config.yaml
n_layer: 10
d_expert: 32
moe_layers: [2, 3, 4, 5, 6, 7, 8, 9]
normalize_top_k: false
balance_loss: 0.00342
router_z_loss: 0.0001
init_std_router: 0.0212
norm: "rmsnorm"
norm_eps: 1e-06
dataset: "wikipedia_en"
Below are experts of layer 2 (counted from 0) of a mixture-of-experts language model. Rows are named router (the router's row for the expert), gate (a neuron's input weights, with its number), up (a neuron's input weights, with its number) and show model dimensions 0-159. Each number is 128 + 24 x the weight over its row's rms, rounded and kept within 0 to 255. Numbers have three digits each.
After each expert's rows: a language model's description of what the expert responds to. This comes from a sample of Wikipedia text that the model never trained on.

# expert 61
router:138105156145130124112148100134134144119130135156138081138135075149105127117122148105132111142126086128119136111169156131110087109179134135115122102095193174104121126183137128099138148113157152123125110115123188172147180138082125121144109121123120121139152135137124154112153134133130138123177119115121145116125153168185138141140145072131104129130155162089151132142124080091148125108153136137122111141127147111134144184135092135164114061145127152102106130166142107114143114117107156
gate1:143065151156144156069158129100174099158106075112131103118140123090103162140155138111119112128093132125170121130129121132151118130154156136172147144119104161117147112147109145129131118127128118106118134096154149088182163144153117102126097135118157136163115148135108142083111155078125130139136153132111104109150117148171126139144157070127124115137115103096090142168154115120143142102167114141158156178118117096124115165144134118145111119143152141107125109158137131121184095158150152
up1:133126140128156146072093106108179137144129063105139116160165126096113173107151147113128106153131127123132130149135121103167127146147140116160158151128137148142130107111107123133131112120113114099106133113153116088188178112144125118117082163109130122182112115094119127115103145085151126141132143098139113138134078104172124128104166134122112111143116126076117178173111088126150120125133099098134163192122129079112140152136134154153156104113144112119134139153161141137138143120165149
gate2:128061167127116134099122149142116122107120160101141132155078105136076125121099076112107094145098132162128145133144146152137109113100115097109165113127090161080087085113095125171120103147128073084130086153113143120131142127125112128104129118125117171104145111098158109098149091116136119093133139091121135113158161132148152088113128104139116119100123141121157129105128124107131174151124086140129124107147107124153182126107121129120104147106122099101119121150134142098173142152079116
up2:165080182119119107130139129105130124145129117139142142120050103120087115139126060108103097144114134136132114130162138130139147101141115141109143118127144146080052116103133132116114108150116088128149080127127122125146124132108109145081147129136122111108108130104140084074159092128140134097109140122118148130158154143128135064135169090134134119135114143154146147120121113102142128104119063156116130120142132125149172139078103132128117149137125082137149122140167127128172123117147091
Foreign bytes and oddities

# expert 50
router:160111130143191145110140134067179107120163153131145135055142078126124102144112133124175114127137157159117112155146149152129108140119139172136109148096131100145121073124130113118130110093137144122107168125116143120117146106153107131163144121121167121164139105146140112131179125152145081104142151162107135122179109125196122134130131095084138102147130130089129116087139121081168130132132152122125122132117111139114107128145102145092119124137093165125152139146132119112111128112164099
gate1:130117119118126080110126158130169151132151131165090122082163146131131097134138108129166158134128147148111178101166112106120118140110120171137088107091164117148138161130128138114134127165116139098117167103131112127125105135160160111136103087136125132132135095114122146102129144131087112125104092125161130131165136113132150090117141126122149126157073144127099120097106126091142122146176128134118140179085149126123065082108134096101127061169138131166144149106118097119099107102119153
up1:121163133139119162097179117130133097131131112149166153138079144153156134162143124127091099154131116136124114154148165155148145148100122119114168156144146135106109112118085159107120168125142117154115108149129122133102125103107087145073116151094152103112137179129126077161134137140111176154118120084133114177090102104140157160140119153140131114116150118121144157163148111143152151118105080137122157104155144114120140166176119173145117126156088091085112134103159138122116149111114116
gate2:118100144144104169098148153116182133123129158098107129121153101098056129141102115175123132094116133138118087099136148144127116100170132125155096126069128128146131112117138119154119113102155134114145117099105150125160147123148188127128114152128122105158153123103133111159141134102149126085147164145078118107163089132118122120146116087093129158136146118073127098110114140115190132136132161135137099118086117139103085117107157121116107114120158141104115093120099151137143128175134094
up2:154112194136101130109126145121166161147103150122134148086080139112120130133125089106162148119142092159155097107143120142128137152155133102164123138102128118180101141116122106116112127089120125143125105078089167165129148095142122131141130135138109118127134090080098130113136159127107097156175145142128138089136114118147091100150087135132109117174085137117141121116128097093122090149168149104110127136111086165088113124158145136113117121099133175140114143087095112152111148080118119
Verb endings -ed, -ing

# expert 39
router:185147133151121137114091114088093098139181152122132093126136095132154109119123128122130085093145122120102131144116135142117097096164113125114087122106140102098165131145164151105133107098102130105155065100113120117123123164117041160150120143143128125129117129154128101148122146122157137165134130166138159106152112153112168124131102124102128129151166132107118141113116138129168149098134128165126138155151076176101135108147117120133075099113094124098097126151099108093118140099141143
gate1:097123113159145165126143091112131132070177177140179098159124132087132127144128116092138115117096136126106132144102125148128121113136172148153110117144126110132130142121123132056136107114115122132169131162140101153148149160137133175141161127104117128153111164141176099131142168115135114131090101158124187129113140111113079109147115109076114117147146166111149091107106112145101142111105101141135117131107107138117104128145095138113116160141100108112158146147119132141139143174174077
up1:166132136108127096132105129125121123168085098122083170109140095142128153120119139166091133140168116116132124086164107102137123158112119131092138150110126119113146132134122128205130152146139140136104130107100129121118109077155137094108078153159113127117137081147085156116105091128167132132135161130112070107114105121135170163128137133175146125098105121139078166138132159140148106142125141097124133128130126117132160140111147096140157082099131137155108124129160114106109139088077169
gate2:123136115100151119138132154108068104114140142138115114123120108139105123172131115141149145121128142105120159102161122117141122107113125093095113113110107148120110126133153106114104108156110139155146071112108081124116113146175122129158153150119196115101103111104158141146140153127157119118096143131085085149139138143124165126153116144071123148113118143134153122131112152118162128122119144080097143141136078141169167092162089118142127191108128087102172152158116117120084130113076124
up2:137097198096123095109151104113093121147142135099117126134106102088154102108058144126113162098093119169147097116130108165135147102146149101102114115115105124120114104130153136162133170154133097128112130128144191116124102112129104163134114107163081140138129097124090153135145132141130144120116112155090173150083116127161140133148114128154129137115143115165135120115109087156138093126175144163121154161081160156130105132126133151147145175128095156148121117134148121119134157133158150
Letter c and prefixes

# expert 27
router:162106111123130135132075120133127127121136155136174126124140116160131138132081099125136095146124138105085119139172116111111142095099203144131145088110161090138158140126144092125135114129149078122111131076114148123127115096105126114153143193158148113159114105112156097106165149120115136155138140144126183109112171110133144161116168115113112123151146132121108190146129118121145167133143132160162132129173117122128171146113153102115126116182120130099131142126137140141141079118102094
gate1:107132164112165118141110069167119144145148124163141126182143128122151105098141110170142134147152122156166110174114096122150148104145141133132112119146103136111137088096107144141154117095127123183092159146106168112126088142087159107097102114161158139150104109130117146128120100167153150127136134104170148157103157151105098112141141104167143124159138091096134096112124127157128095114110133108147121152123110129166110079106157108118113119130142144119100144156117126150138080102069147
up1:100116187103135138124082079164101136153147113138141132169154117131144103099134120154109149141144123138165111162137072128141174105148155132116144092136106133112140094112118137146130102107135115166091150165112164112139111162107149127092112115153136149143106115111136158141108105145162166144106105131161140176124171144112125137144137125162131137170122101089130085113120118168124116108098133105162127149114112135168127084116183092092111128139131134133084149133093113152132077115106117
gate2:160148165102106116136070115150081124148096166114164151138148126109131121134126093137098156144120126101140180146163104142142131112119130135103119161113127070083088134102140164140155141145157104137114120121124132108115101129111131117096154125152142101136122126132152104135157137135109150145099185102136128137163146125148079158149134115153133163132094121157107132122141146168120117080175086155174143090160119123155144112182141117189147121122110130141087082135107131135116109132135145
up2:125136159133113082141111083178135122137116158136154143153115137129152114133098116123105154140125120114121166137146146140104118118105106131096101121113139084111120127080142131129096119141093106154137087131099103107128079123123124063135160141101136093173136096068148137108143147177096150140152164100168146149146141145112091105129132128156097145137069121120104132111160087089116070134136111122158100114090127108135144126121098163137163138103140150119144180124133086130122121121123124
H and y pieces

# expert 21
router:135102167123152134142103137060141122154150129102148135108120124113137164111118145116106108132103121118129104123146131109153107098155137126113081130033124120133141136131122138122153090090118114129123122133122114176172102086118101139178107148155147140152174091131171117143133160157107151133178139133136135098162091120166178142134109101105135114146145141172113107154087130103161116185118123141123123119138148095099146121129147157117145122140115137104124138128160088104162142097145147
gate0:128121172140174140148134140132099096101098132130132141112099117177141140133167135128112158102106098121141156157097168108110147124101151119110126151155106136154143163137154160134125120129128170145110119128163143088178142129144070116165093118079142125124143148127084172151104132106121104120151120132096112115149112120176129122144126107121133083123106091129133134119147143090133131122086132131145180117099133132084123158111124117126183100143141168163068111126153125110163138134155181
up0:123121177110174156126065147112115120134143147110125099142123114180137122105144153127097154104087101144157152159098149096122121133127148122128117072159090137149165156145128125147151118142128152112119119148158116065146157151150092137150080101121140168136142108108091177159141144143093144173125109123101116119141106103129142140133120117112114125111143126113134129131109146124141141150094112153145146134127154137129106157133146058127173159137128126126061159167132107143165145095118152
gate1:134147139124133105135114160134161140131158064147148135116126102178118144111156101111126144123185112168152139126119108130154140125136098121115135113148155128167115105123165106129134095129095163165119116156129096125124117170108143115151120145137073102088102104098160164127136086163167098150110131154170172153141116123157151088111119159118137143134137148119135147134091142113090125101096101105152149114098075157134121127122167110117106180163141146141110127135113107117123114092090168
up1:124123128124150113106158167119155121157174096124104099107130140144086133095082113096102108124113125159162173135147127132139125092120162142106143131081115144113106113111138131161091106159127126145121163113107074113136133141111093110157134170119098151063155105136143162130128097152113133109192133139118140109113101088155158136113096118125107152083138173106132136155106117072095139124066091106160145135146156144118135158135149120100106110137148110163124136130134117111154126131142142
Word-internal consonant pieces

# expert 29
router:160099157118151155079123144120101140119088138138175132119158116117156126141138113159109097106128146131095083104121144134133110157122158121087143105133136111138170143146105072132142153137124091136099097095096157147117138120111125157149135149155141129160169108169142132164131113107126148197140123132122134124126101092107160127167139098134137099151141110057133168106122100100154149120127164101149144122117104119156140144113142126131152130133112193083108132141096101157134087104106105
gate1:184170149128127130115163096133134110160117181088119086138112153113137126090178096112145156126108122097121086112097096096095157140103172125112104074097158097150124138157130138131127149111115134146119109110134131137094140113111125136142162085107104137199148086130155141155145120096100122123129148128115115144126169137138145115111144175134138156118140117135159156137109159143103156114084117097147102112120085111138128142106136134079128133186125114119117116131117102113162095141114104
up1:166181125144152129118167131137125105154149178111102089150141145117114117100160119114132150131133120086116089108098089098126161143116171138096098099099125072140114118174096146134137151107111103148140089135155120127085133132116130139145159071101104119173135089159148138146124159080101123132110143126124116140133153108098142124120142175120146148106123118140130153111113155145122156101109123078140093072105109120140153151110113098083119111173124107138123124150140111113174129150138110
gate2:133133134155131127118129140133135176106104155129092108142119109116153131091137125188129138087108113127127165075108185101111110159129155125117097131133165170132133113135075135133132134145149167080126131115119104135116106114134156106163116117108148136176147131139111133159139135109150096166149112060140109134139131141154142072130150123095101089162139150134125107149122109119143138153144177074105129132104103106140108146122090136087096103136137172072148105134130125096137112131104158
up2:128153149155092121132152131137149171086090128144136115158120136149190117118127147147121106120138140111127166087112131128120156158135130137115109142119209134151107130139101129147133144125146144127126129126104082154094127121130156156177138087112155106146130114116080076121121132095101116155123105089125123111110155133144115095112124136123139049141116137118126102099093109124116116113104126063109104150121118110171106153113103163106090078142144173105149098119111118144162128109121122
Name-initial syllables

# expert 18
router:123140171130172090125133097138146117126102149102151116102135098195163154114109117128107112142111097172152131117158139154141095093113153166108115106134156145136186091101182151122164130130141105120112154134125148113169105154123080121134059115130110122146163119093138110088119114136130120168153150135126142100141098135148137123110129113146136096148114167135165158151120151114112119153118125132161194135099104135110099104111116094160127145117114166108094121161120120091119136122119111
gate0:100118118126164134135149088139098178139140185121113206156148122129129129152077117116132107146130123126129168121143123099101127106096159153133132132104125114130125136091177128105142105098068094125122155095149130157131156154129138119088164119153155117106102118107136142133099119131164156160142165175126117162111098131120127141119085164109150119147150077134131171132118142110110163126112146134110072110109085168162126094109139096131149124113138148157146115096128122123116093120111126
up0:098095128135166086123145138123152116138099106117112154146136122142182105141153134142099148119113123150114111074159142135146152143141133116146126127153096158115111087076143133100159093157155126123146126147139108138127132159149090122102105133088180151149149116129145090119098107132135089119144113101143136131150134191114071120126127147118064127143148130119114133169154163108116158133152155114102109118107122077111128146135122160131099162084118161108166087122137073135126122129094153
gate1:122131128125142143144118117112111136158102106115121132127129109170136120108118115183152145174130141154137106153104080138125089167143137119115110091085162123149117134079174119164157121153160116150112145136168128135125151176123109143168088102118101148122119165128131155104113140123156140183105101171156102145163109175159154144093148120176139127151104142077164123138174135135088136108109110111110147130131116135112094081100164118144117118120128163101123154150099100122108141136126115
up1:163171140131122080112179162101138151137162125134164113131084084122148116142129130096136114114113143114108130101096080098105150122119133164083164121114097142118091145147112146131148117119124149150116122082123144098122144111130104109139113126139084112086144103106108107073118158121166161122148094165094155122126161117115150124121144154140114111118132124164143165178130105127118118139140141121134105117133103099085169178135107112160106094144145157127112186139173113084138105126114120
Mid-word p, m, en

# expert 28
router:168131124140140106104128125112130127116139139125156124110144106110124117132119113120103142174127135125118128094139138081167128127107127083076118138139119106131121075157134133113150127107127086110154085140104133118140097120125140127156138126074119095131151112098166100118143129135160117154145125109137173113114166168126119145123119112069106098160181161095197114095074135147131175118099150093131102138171108151138156154138121176117123122125128132067124119137118138097134095127160091
gate0:107143124101120153131141160142097161138117116122124069131148156154139143069083157111092091126158128082125138115085138117144167176132105121194096158149129172111112134121096099165131113122127158122142119129100138179157168103105131138138127140121149131126148127105124103111108134085155089138115128132137157141115146130171113150120146157130139128130169099117143125143110107137114125138084109092116146130166109106146119152154102117099086094115102139142153142127097144102196146160133127
up0:147107191130093151123127138093167145119103108122126080113133202149084168160141134106133143156120152122128095121092101156095170117135110146114145131099127151145136132149131088130113099123167133128120133144108142079176112162147148141108114119133139135107117133138152128129152102149132087106103127118100144133131103151111096139154124108177117125085126144126142182173159125131139134142151103117156150129118067143111154178129111149144135187118177128113154129117112113093147127117148148
gate1:162101123096150113124142143113141120134142123094158131136138082113146089162074105152118192102143124095086068105095125116163156119121114094092159108095135109141110110126132121140101180112125139093126136120130110117133157097153118153181118107109120138140124074072193101173123144123136111141063140141119148122113112129101126111122142128119103111113121129121121112105097094137148137177117157132128106129089125144156133139117119127109145108137157147084169115133145132130164123109119106
up1:153131120111134120105159143102132088130133144123159128156116108130113092171092134121087186121108102098064093099124121122170137099103112086071166124119120115140114143098125104166111157118102098123137125119117087086123121091114117156159106120104114127107122105066143106159129171132138138131075151114125174136130111139115133104136133109130086112092097101106120127090088133117136127129110170122103112138106141141134148151132097113129131105129170146087166129157154121096121102131160133
Mid-word consonant clusters

# expert 26
router:143122135142144092139120125131101100106096135149134120102136092111174143134128134129111149117123160173118102094153125112148147158145116119092103124139148109116173122125169149131150110096123104100137106106104175166151109092123131105176138107111113109155186121102131162096135125183123117123115118135161152111148135170167132153138120121131123082135137147154112114138048134101170120162163206110134125168124125111153147137073145153152127140121129149113132118153108099118105106119142130
gate1:115082111136121154121161107131127180134101155154126169138140123078162176123090133113116153116113139133134094131143149179161146147128131142148116152133107168105097122131178130107130121116137083135128101155074135122109130148122174135107133093123123107129144153152128144149132140168152087090110142145124106144105136112145134116153121095093135114142136122101145125085094118131109126101112150110160134101082121153135092126096129185102089163080116162087118118131102141113126166102165166
up1:105132132133109088094168140083148157124109136187123114130167115122143181172173184098136134159111127110147170140090127137149161119140110143135145130158124143108090107136119117106132111121129114118093133122084118101088132109129131111100126108145147144124155125164153150112146126147171120095132130097099131149087123122155122087131124132071098092126120131119144163125121112121149136115167161159169138126111156130103144101135125170116127081078137084099123147111114122090131154099154160
gate2:151108112138114099135108103141085104173138122110076110120124124093150139143125082171125147144138109148131151131144116138155175146119090097136096158099086123144124174121148114098170137112089126109119151119124117184115128152119144147148194111117142157108102120106141153154113138142121142126060137142140157156129164133117150179124116152108137094139103156160155100107121151105126147176118145142100137104107111145168102107084141112098104164142140167126164118123123121129147156104129133
up2:098160129123122112115146176098140130060162131138122133126129121173104127113139167096095119118132179089156129156100147082112130107097110122091129100117142151151127083147133099142107114115108125156130146152127112061113142082110107124093111115158117122140113107076187139119159120123135112139130114136099158141148100098176111090121137142123137161106148120098152125156108077148125139115091161128084152113124098128108164095155100123124149119133142097145110156121143139126111093131152117
Name-ending syllables

# expert 10
router:136143114141136126130078111099121086098135137060115126124136112169125134135079098097148123120103106130115127109141128100158103132131123116075126115132168131127123141148176126120162132118115072083140122078097132140132149107101136155148126113101124143141124106127127083078156112134092108150122114172138170122156128117184132147167155111168149129110159112113118194170109141161150142146124145148137115181123156167129136149143145103146134142150126147140157138170131096143126122146149098
gate0:118137144132094086165143132158169137158153114087143128151114123080153146182104137116151082142124102114109103155163098119135170155147084152073107156127152122141118130120122118154158122110148103098120134106133161152121142121132142157093174120149149134117156120124158113090115148148086134132081158122162138140134092124101136170144117136130178130103121107154104164107139196108126148114159108175145103103143128144132157124148120137164159096162130124135170119128146115127161147130126141
up0:156131168123129133147151107167126139127143155150095138124104110089124124148104126143137139117135162155110104113099157129112128109130101154135096119109136127155160129153138129120170121132071148141168132089124132117102105115125123105114114130115124125137158182098153120109122146122106129146119129177161098139161158124142145143170134109133140183137127140157133094128114138098134120145116158147124132124100141090144144071052131135113205138205148115178102134156125158104136131116084148
gate1:161083109072072131101124113138117163157149095128146131120135089141099150174118137109116124092130136123091149095136093117099115095134128128109134139130150105137167135108135133125113092116095075142145167138112134133134155142128103123104083090136131130109090093062142112140083158146118138124096136180135136156100113130136135147152125104135156117129116123112135140164121100160154141093113147116145143151087094166120117091117173116152158130178151167174152128119116106112103137109126139
up1:085140141136122094152102140147111072119129141094141105119129170105155129076106089113140126167127134108158139155112150182095128140094104150147118078122109114131138130150112103105127208114110148142150145117121127121126080161115167143131155133144128088126129095146137132110116075121147091155139142154133117115110131133113084130131134137144154147150153132147145183155135080133098097113122111137143142106145115119150117177091075117118118149095103112119114099138126156096157111149121165
Word-piece le, auxiliaries

# expert 38
router:108109165147158124108095124114172111128112143139118095123133140158136118077136086105115070119148103136112117076132131109169119128156150097106139101161128137097086084139126114066125097127146088099072130140122115184126115138137131148132135143157158091131137121144160101133152142149140126127172110102150159108137120123124164165156152103147155108139141122127121135116100204132154143127125154155155109154108099082100138129115148120118102121109113168127113089162143143133099110105135112
gate6:141108117148146120123166125151108133112119144098185124116079113123158125117127119109087136109135067103121135124086125145145077090121143109127091142159126127135129137143140130109148106137061100104139180160149130104117107110122094143118082144127185067076170154081113143100153103147132120171115137125117143123137142109113112140128138109133096106121125182151097161149104146127178140120122171134140098120118137133134132102129160133163139151148093101131151095137125125103123103113096132
up6:146116136167144144093149086128143104139121137129115104100133149081117185128127118118096128144103100149119117130108077175123109126117134134120108063136111109126149114119144173130146116156126125125094157152136121136169090136107172142112119111150125135156163140103109153114140119121168135100105151134119099118112125153111128127132155123147139138156115170140081110105110167127127109141140139159168092205099150139119097109128163096092168145169105121104101121134095141082085100115119160
gate7:143120172144150140139160140102112105084108127162093172194100089139105128131108098152121103128131125136136090128123127072127180109125122135145163159146156070118122098156158133120085091115128125148127101120105145122110139124132115163138105125116157143104133123203134136122168155153106122139093098087149085131130145168096154165113103109121123110139153098129114125163086144158112151084120146124149124146131114116110158123127135122127168112122142110126103098084113127111127128119136079
up7:156146187133120127152158158108116130087106129146115170176102127139122116129149141121139090146157107127164130152142124080122184122129132113138160164128161100146132103148119120103099100119139155130099122095121131115090131122149101155126103117086158169113100121174115118105163145160074118137092092083119105144111134144103151154132079108098125089160143081140134105159119133171113152068128126122133168120138095105101117122114141118145127087133138115129121107087141134146116127111132092
Inner syllables of foreign names

# expert 58
router:129113135150116104134086113117153116108151167126176144073155112179127130084101125123122135124108106150120115129151143118126096142111118163125138106126136179122144104125173128128144171133126113087128129084107126144148124155151125101118103135117149080160108102080117115150135139141147094124127134192142140104161164173130134177133116103145130124145131130141102145143111139101118090180152120170143177146151135092103164134045109105152090133134135133124098126153138119120109108124127111
gate0:130082104119115103154138104174101166130126138095132126157147134157080168126107130140102135117133099137128085135130133110163153158109126150102156115117167127143128132122148129115122137156134139133093122089148157133172162100125155141099088102173098135143136110126083125112123118086075113149121135164100139151157125113140169104131142123114154164142109148082154139146135166109149098178149159154145109143123084153146065135093157113139119144146130148167138146151147137122175151119112160
up0:133104172095149144105160135116114136088126170131159114087098153083126126129144172125130143112125115162102106109119151092151143095143132077140156172125135107153180119178140106132134152108131106136094123138112145114115134130116131111097112130137154090166160152069071133133127127124161124154125106106080105093134110163104144156065135098093090102120130097125122103105119101098110129124139137085127123132136127162101130098099085131133120122114114111134099152158131127086102123120104115
gate1:127154102070099112128136158091129097103093137108124126094112110154099131133109104132162122143130139150112108150106120124093130090133121141112111100130152164116109154150117164145172120115147121136092138103167144096113158116104142111165123100158121128103115110134123121092129147111095175106165122138106119104112132075111136165140124117119142149103125111113118068129161167112138152121128148161182130146139147106134165098092132085123098074138088086107145146154120131091136138123068098
up1:103143146093110155103123124102089145084115145133137129117119112144145144152130115100113139121149099089133164122094153117085108097084188129087119126143144140144093162155151141102101112113150129113163127133127131137122126130168130113104095106156161135161128107127124175116110141158136186121111152098098141121126128120115147101167124212154088118131121146145205100118135129148149111105129144164134150122138104140152140138155129154143098115119134121150111136149136082188146120150112154
ist and word endings

# expert 33
router:147133130145148089132095102134128131094148137102134115145165109134129105103124092119118116145141175129128051118169161092160110176098167105124152112089142092109125111141155182130113130140158144117105127126084152131125153116087117122163124151092132084150148124145128149145162137148121090131170124132134127101148179126164150158118154092161156101145144135134143107102114119138126140146173139099133128177125052106135152109089140131130143107110115112098136091138130129134117137130157139
gate3:108166088139143119165109113136111101161141131092081119092132084152112126056153147090130100172128153101112143079147115143086099117102128118121165087122101132134142103146180168105147139132141139135133155120165133120146166109146116122131077109111158095148134108145115119110114144127109117117095144143152111098100101120180091142156117127124157159121117153166116130102138087161117107158149147143152131127137106134096144162085100113126122114143140131122117126120097071104123102145108129
up3:140106149110112146069136153114150163124114108157162138153100153114137150193105136161139124079119101153144123175112159133142189130163126146139107152139157132112106157120088115165111117128112107133137116141078130135105105130107106134112176139169115159116103153096110129124152118136134122141144143117115153159151131148091161107120143117115089090120128073093138131153114154089132142102104117095100111129096148132139106118168159160113096123115119128141136157133143190168119153096137150
gate4:147151122091124137107139117145170194109090144123124121097122128088118135127147150098153118167085102105126089175149142128110127181151160154144126113102113116146116120170090134162098124080163109155089132147113131149142074077163141111147117150112123117160144160126126137168137109086111093154140106136106102165094153089148156148127165082113182157132133139149102162104096133114159121127119129117109116138123140127143085127124141140150105103104124125111095140146144140112141128137125133
up4:126124142146121146102147123117107086177149128122165139157115126149136129143107121132140145103156119138132142122117081117167153049112090116131111128169146156117123138088146130138151147195120136111152133110163145106129163155089078149123129132147120133098101156101144110101098143159121168117103171144122145079175098152073088067130122124110083135150128100112135118156151132165114124125128131179157135115116130129131152121146134113153126138129135120120156153123117141181130125125124083
Closing suffixes and parentheses

# expert 36
router:121101121129165144110083099090125092123169141127154143096153090131139157107106127125135117150125108115142101125130137095139118116130117110098072111084139103116106117132164119085139130076117126141121132137115132124156116082092114120146127121152101118169111086122128150092127133202127108131136115141134165090182090132149140162120118113089163128138144140103134130119103127131131107147107178142136146137103083153160173121129139139110162131128123121090146148148139079137140097089197121
gate3:129143183137124129105122153071106166130081134149089135133132129123085083138122159111114131118152154129117117148106129121130167168104111133100147081148110146158076108081135130150119087132106100150115124099122131158130142115178131146181098089144132154129096089118153158100107124113161125103152106124100174126106126131121123127139165124145094107093072119130155132159143120142118141081156138124174121151114136116143142075166145118138132111102095142117120135127162141113134111173125114
up3:146130104099124091158136093176127096134164131065148143148118116136181169136124113123142109143118102145135111094121114090123127046150150139141117157108149097136161141157095075108173183128125158110145108092142151115111106128091126124082163152131098113115156113117089090123151145121086143135103133111165101140146129136139149137103116135108165137149142094129102115104129146081135089176138114135089123136166096150098120150109125131143136123146143126150111134144133126121127116125120157
gate4:155097123105143152142126152125157153161146147192099124127166111138109168096104139136143112155121118151131160133116113153136087142135124127148120091111172117159144123137138145101112131168124116165143155114119149102129122086090151127154135127147102108150125150158082174143117194136168131169134109134103144117127130103142147110078179125116126129128174158130145123126129136118110094141118161133113139108158115086184132114110166153144132129141131176195126104131158165114127097099146134
up4:114157118135123093099144129092103112124117095142079135094159135106098121166121120110135098128116099114132140133138108143136131126111098102125158154121075162115144113098120186143165086111114117148083105084106125144112165195142142109123124153130136158064139144105145143143109118114127149098158129142115108100158144134152130101143156138087087138140125109108085136172163153103066120112109148132197140104094094130146130133130132130126105114114106121124118166133129125099106094115134127
Suffixes er, ing, ed